Weights of a small mixture-of-experts language model, trained from scratch on English Wikipedia.
Experts: 64 experts in each of 11 layers, 32 GeGLU neurons an expert, 8 picks a token.
Training: a variant of SOAP for the experts, 391M tokens, 5971 steps.
Below are experts of layer 2 (counted from 0) of a mixture-of-experts language model. Rows are named router (the router's row for the expert), gate (a neuron's input weights, with its number), up (a neuron's input weights, with its number), down (a neuron's output weights, with its number) and show model dimensions 256-383. Each number is 128 + 32 x the weight over its row's rms, rounded and kept within 0 to 255. Numbers have three digits each.
Before each expert's rows: "comes after" lists some tokens at least twice as common just before its tokens as in all text; "raises" lists some tokens whose logits its average output raises strongly, later layers aside. This comes from a sample of Wikipedia text that the model never trained on. Tokens count by the router's weight.

# expert 43
comes after: ",", " of", " is", " was", " and", " as"
raises: ",", " and", ".", "ary", "-"
router:116190165093114153143100073149110150138121184188111167123184130153100143127101140084111092079148129129179194144137155129142113126170076133104078083150184170142143093078124132111153161175132102121088111071122119136104136088086128128092143176059171143138150101141168110162197160105115147170145170106127136127101132130070114144156130130127133131161156118120114184125106171141171127089122
gate0:114132110085143104150070186163187168084108111106109110101114092164137097069088129140142111150092138122163171166152116140144110124132139109143132089120118105114203086080124175104168066142138069132120140197092119105112175103047130124107092129090179094134174092133132143126172190120098179066146137147129097146133137134040155089152156113151125123144061193139137129064111138176132154107086
up0:143096104107158131108068184144215180122127096107172101136135106158102108076093172101196119179062075139193145121105091167177118124122154129137078082157111064108166120094155147101170101128145093164098138171098148116103161091125137114089062168113166070162151067088161153125116167103141151094129103146158165152079132116089126125153165122120104095132105192119161103071151091150102160091063
down0:136082127166134171158138178010086123117091133080142131138109125163173122179154146021122151110106131177159116122136131057130142172148146156114136141129100078079064132129174112118122109140116162147137117162134160137229115151178131155145131131171117142131119125081135154115126107110145137157111113135148147103124129110115087085107099082116127123151142157106122114093111103079128115113151
gate1:157163082166131200170173140142117105045149162103115095114095151163066164095124102142170128112179100135155130169137126144172110137208060104084091144167119150095091145119105120048077193140162090152123134112115202116139123143144157059154142214127132089131065151125139104148129084095196177043088153086122100161180113154066076115084120153120166154122137176079129133143125093123122116046078
up1:172115095123123154138175076106115137141118154152096118137095131049106191133157140129170162123071094160172131158145131177140133118182141104080137134113115160134143125112150150056054129136136121113155140180159103085073076137122175058134129130088126202125112133154126136113163168124179142147098135072104128145138142157121085093134095126153156110169168149079121079164059129170093126071142
down1:090085071116136097102129103088134125125149132119086182100078103098164107172105159065157100147103158084166142072043098124078125072080181117151123088113075138128092173143147130127143076126075154115162130129075111139164094061137121151123142159117077130124134128123138090105127070141094128163134051096136126117151146070173127147064148093128146000128146082124140128104113130114121151155095
gate2:165151148099107138144121118121135079150112138151126136157103152108064158081126139111090090147145119093157111125124128138192164144141048142116119096104097107101151133139181169113167160090138100148113172183161111121079140072145113187086114132092111144074136142169093112127125162174189156163106084121158152090084161154112037128121149168168089139131174058110153116174099169103085142191111
up2:155139109132116117126125128132149091162127111135131123091116149083094127107078150145109085120148090100142097205138157100180136145134091174131171143101142130130160115133146143105134139091129137095086167160166144090137148099161168176105108129098121108077090084128102126113110156096164147150101105115114162092110154097079037127090162142175083128149159081094145082167059194115142110174054
down2:115115073140108124139113173153150132178119065155110099095168099131172135113112149169162116156131151091184114108126133145165062107137120093149147117088117155128150111129113134121081096162175178102206144164098140142148095146060155089155111093153112143172102079121206109106171122114186105160106155163169073105133082111155092153163132135118072166116162152150150130112124121059108146088107
gate3:198170118130149114134136134151100148069088142080125126158123084139123097116178109113141153151158162109202107112138108104109086118116141073120058110137114122130178090078106107107129169145079129132094102151104141158178133110116143153140137123105102104156120072153144167130155128139176064167171153095125093130112164166085184152081156182159148144114114146039132150123095106140091119073159
up3:152158115142156111030162141112128157114115176098062091106111135161111139121145091140155192175092108140161125139117127103136139107081162099129102106143075103086090065136130090085154139117103124152088064157115141164130100086128163171124099122104075099128091065174115105114120087084153072117126145102165112130182135131123136133066123130121117136130088104105200187114116099173127112083087
down3:133146175096140080123108140073119110132104141133091089085244154179113140121125129140145127187119125102045113086131108158121134130106185128143146138115130119134147132149147093111118094103152105070193137130090106141141098154095157125110100140126109174132050125160132129107166170133138169139096130154101122084179131123162078120131105160072114101110102108095199148056135138174182144108164
gate4:138169141121131146188111099106137133112119123134168062127141142147141182170113172088107162140080159148142175135139116153061146132123082118111067102152135103141146144080139078172135144048128072123112147123085179121152143155100156114104101122076154167210109064103146120085175069078097118098138127138124113137113174124059139155146114104148120128150093142089147115184175137084160188149134
up4:137099089149147142116103108089159091126144129158133136122105104155133016126130165149063129086148135147125095184160129125130117040081125131118111081120155138122121156143109137117118134113139148138126181092175157174123093099155113180174147133156144143139105135172110133129125082105219143080197147108098114101119186140195121089124142122113094096165150097128129119117134156086163098101137
down4:084075109168178141131190159106135111127091182122112053146135117157189157129122155154142083149141156094163046169122146097104140140191063083115104083134096120133138097157104146162148089133101175103125079069139146164206153180164132156134099074160164140100153165141167156109165106201150109099125146172138098145105166106114127141112179122180114112130078144112156121152106087095150092139179

# expert 8
comes after: " |", "|", "-", ":", ";", "=="
raises: "'", ",", ".", " (", "-", ";"
router:138187173120134120126147074106056124164158091163129154128179086152129136106115106125106088048173104080183217148178112158116140182136117139116099115101135092148137132094112175110126115078170146134079136147163142094199182127142128122129160132090087167127161123155105032168180095132122156139083186095103134153144102103103148173104108156123138212111159100143097128140136172132166132093124
gate0:098125066134122157085133179130124102153074096143193132127134132146139110126127134130101111126128142130097141144097136140121147128096170160068114129155145133157103107089118173116148144196141159136104131110095146112147101047124103169074162060210108153118071111158153045148127136104155109080098110150101104142107127124223170096091075149148135102104113140123090142186086105165124101104111
up0:119112119138116091158154132119143155157109071226157147155109125208153148144109086114159093109165126169065168076106102249160117157093164172132162108110061136100196147159160146087099101143130156126134138127070172113094165170090085160058128107124173138150096139108144111152131112155091140130170106199121118129099111170100202118052142128053177119158113106132150121098129145159109138155118
down0:122103126146189108136158151092152114075147159085167164131110144077078129147140152067132128148082186162192074099099155079174110168108113080140155123072130135169151116088155137136100133141099122103098144166175149107096185141104133136153155191179168100170149080090084168162161075127147145103140154100152094042136154110147054110134135095171100121135154141182129142104073153137134162092108
gate1:107175131166152113111122118091106123162109149079165139110151114152091089123122127116121148162155117126164130128188158095096070103166121137124130143138122100143058145135167147168094171146153116148137126102181133118230078107143146124080169094153170154153150131110193118171133127107143142091099150164059141125118117102140098186135061157180159180110175146141125109091115074131067175112154
up1:149158139171159087090085115079143128164111113071140143099177109119127090125085173128084166161187074127132129168140087077117054067131099121086150138120123113121097182123179178144117121127107117171151129101180144093208096105126145113068159094156170175106135180077177113143117105105119088110095153115045157124124139129140109181102056142124121170122129104164126116108133142147113168082163
down1:143099118084078141182164117117108127111137098175090156116097093102150192148127100137161124101168089173102130168122141129114102132042144100142156106074135105112162082135175100098164130137151163154103176141122160133068184164125159134139193141100098089138103147057121107089103152146176130179158090149110121109119160108149152117073183107069143141112076092216131160137122181105152135107127
gate2:148089148162119102156172136117130138185090126096084120177125097168137124133093117096172046129141177097152173162158115132133153109133154147103130138092175201126183181150174073208145114136082147184147084155108135124131128167106095146125151137149068020050168134133072133084108117147129177070150116142165099140116152109210150116105147181060087153093117127119140095105074126153153131141105
up2:116159101133148121104172126102131090176146228156081144143170094156128103121141131136092109159136177136127118103152133159129114146086129060100159149100143134130116122164168128126173148157135105149140086128173110129118142115100130148163173147136115134092123135179099107091131130117136161093126100138154091135141173153087122120195149065146116055127126119139109072153110176139101119184164
down2:148078182144155145111108115150094124110160103149130109132079129088128173087082070105133141164123051161094178188097120153074081151155079185157087104133111127166137156101080107095159136169134135175135160148091139159144152128121122117168157117055185211094101155183123099124050132161065067165136100164118181092109154139113170149076139123096095126144089137146184124115158135088097114157092
gate3:127107090092112071141079164120169149117126122197159128160124157211096153099130160114175130188106147131110075089204110152102147077118122142168095122077110128099149101080123110151145181141135087115110200092122128162149140124081162133132113113092130070117145120115089159163052113060213168125128163161127086160094129092119107128170217140100127116161117145145088125136152124128134201145197
up3:134136184163157160110116128126071121137064141116137140109119146045141151115086098153156145113102067120142141168106140136196145150172098178092138119156135116119131126150130143122063115092086164129150087138162174097095111132097085109103138142148167143139140122144141145115180171179079116141130063131132179085151123155133125139084063125134078137109138100118138150088152118152153083072098
down3:057135125121126108159084136103091080123121131158185106183150139130158132092118073175176121113091118155139122144167110111158153144102149142130060078125119139106132131134137067099100140165145150171098126143192164158115095116110175150122095117113160132141105111148095135176126183118107120142168124121119103094170128117051133081123128140080075091098161166102144179102123138128123159140160
gate4:087130080116182128128106170150124168138212168102134169103096115122115165096187169142143118112109092140147155157053149084139169135134123085087098126062147123076127163113162136135126130151064193125141114180155079134136148122173132124171207176102171093128137160175124093128101109134105110144133065078108151105147113121046115108112163081132078191169165122163085157143113127136131138102092
up4:193087097159124136130103074135123118097190127095122193096085090113148142134158183178096133096086130127194134097081091131084137203163069123125096137120071130114114143136160099111148076142111118107165137145152151123067117030163144140217137107127144113131128131166132159114152125149141099136109057062094066196169127093064164122162130100129126165136122114155121138101175106160100126148122
down4:121139080093137142142076148089068123136101087207136106168169118154086117120110079115155159145121125087142106104122073140130137116115137128150131140159089104137091095083123055170129123096174093126140133100145141126146175160085129173070157148107100167166118116125137109142122165117143171106128175170153158143140075120147104181134133143152154083080149158068098108150126113123126067104171

# expert 5
comes after: "5", "4", "3", "0", "6", "7"
raises: " and", "\n", ".\""
router:056135146135104171133144089184050142115126180166099181140150094151116137108119126149103144102110116148156156120135156095158092140138134142108106154133115137147177037112102141122139049150166109166089138090120134144128171125087144103139143158080193111143158150124125103141164121119170135118156133092146152140137146173115131107127126180104115172109168144152126179157142173161161164121165
gate0:072094118097140150208127096160099093137103105172109090137151132104175109051154097129128124074068117137158136201147106170170110141125168080121133180133119150155152106045144115131153096051140189158132115167143059150109093129075105131164110112116170123088095171132103114152158131112122084105128145157189174165078077160125120120103128133120182114129152171148141151102165160137115122156120
up0:133128198147077130070124144101174146113160164126116153159092113158116143124112127144164112083157134122161156094137137124099169071202115171151137098095124140134097082242138139176089118167104071120105099101192131135144187127139150124092141179150092139164151110118184115091159161094106127120170154133029114095103171113122113130155136124178065137140119128141145140175030127134089126062093
down0:149193094121140150138101184106131103126137115092150130140097146164150080125094154134159103114079124134101134157151116088136108152118148148125144146036136166128098160068154109191129147146139129127174176158136125190131102159140179159121069126127119085104113152107136128185065161160124094121143139135134118121166112152077152137069106127156144136110149141070167111143143040162131153127100
gate1:184062126065163215124148102097116159095056164111104133109115083110142157079121126196110070104090150117144193142159172149103115094109106080127115151148092105185185087149110152087141126135092094079133132111153087082069091110152196137092150172091143164154139094077181206139106098166150082109117112097106150140124100183080096168115130146114090152135119148153152154152067212129174119123068
up1:166079108061146179106134108112145131089105163134134125100105123102150135102155125185118061130090186116148163188132154151102162097101104108157093140120079105136211120091085154086138139126085098080102125084123101067067107084143162153080154167109160161141126124079181212128075099208133069102099073107135148145141126182077091193113159121148143143148070126128185163131067179101167131179097
down1:092123107153118100083126128112117085064193080110131133123167185136120105144148146089179167106190086124159138134068123124121189148131129180182138113155102143055125150141128188118152120127129079148106120154121165123136132113171097079119112110125117124090154143090128147134115162197115118177150085106131111080172185169159164156145107123171158071089081101119131121116151088141083096139127
gate2:106154118072122125174118127098049117161125147133152103157132140143211108080100138189069087103127142114135185134089062077118234108144134130105094144115113185128110113095148157071117161129147094133099138128103109162168129134083184169125146126133129132116168145170177132170125118102108112139104100095108149149180114149120060078102141070135137132119147104123081134121156155101091166107125
up2:148158107133104100102156128111151092128124138159102140154141108131088185128079137088118129129105071169111175105158153165153095103151180098116098134094151165128090127108181173189182075109152095126095090171077122147031119157211110181091117085094078184159135108090123164182121197188141131075149154086102151156106090132113160119075104136155081163143168157131150092133099073140174108134087
down2:126145117133098168084178091137123075140117187152097086111124155184131166174098088112152180134123204131140154119110114095168067107131142157124148211146131121095115136096176158138098087157090135153217144123123129134123094130164072137114112114122099102135181158121118117087158106082115123134160145146120127186123167144103144125041160138073107188165180141113128100080127101136182103130124
gate3:132200127155118144147114106159112152142160154096139203167154152125179128071074166107125140137123124125141149141107095113101113112133158153115151160110165096143177086079121184115146133175150131152168142097139143117093052166058147071124109113096166039120100174087120142103123161111171211153136080155084155072107121139089120091087145170130077206148137128125128171143063127119184145120130
up3:126140142095117128129120175081121119178132094179132122048075105146131096151178081143130068067133103089106126144081108128157217155102067118159133071154128181128094162145137106132113132151097135109095091147105137120165192088181114177114124074120129246163133105189129144103142098091104127077117143141130089173137152072105149196138140130128133072109156106145126142105144113121095134147166
down3:097130166164148116091190100086167092213123154129145102108142136118092114137149116120107124046147123131093074198158113156123112158179112139146121117138114088099087145089150098141132191102139099087116184096103219155141135086120112135190105083032073137126163162174096061049164098107143133162106117141107048133118135160145114113122201216140140103178163176167076161110117121091146138070107
gate4:120112162130085176155153116132186172119117162160086078199133110145149105082112093137107119136086177107112157120103198128158182105129130171101164116152146125126115161170072149131170130159123124123080128036102089115141101170088113146154164166128144122134125136103125088197073122163171074125134146097114136137130168166151176134149135161159117135157118137122132146065098151137134210158141
up4:112107153134102187163169111144180158115117156161113081193150134121140135115109075145117124142079175103095163149078181163166180116113133165085132134146151124114120157137074143137187122154148113120085148028124120098134104177127096110153160144111128117117138133147119084201056108178166101120131170125142115115143178141149195143126152157137108127164123132151140159065113166131129212161130
down4:131130099168191132129113151142162090104116109073081100097164123102102103113151096105169148141173135143109129148080120180085109102126122058157153135188120183088184135039191059195134165134121090150133117154166127157117134089132162128143136107176082140090156164126120194074149167106066146076092106116148140166110128132122091084110135157109130170101043122139168078143120133120149104127158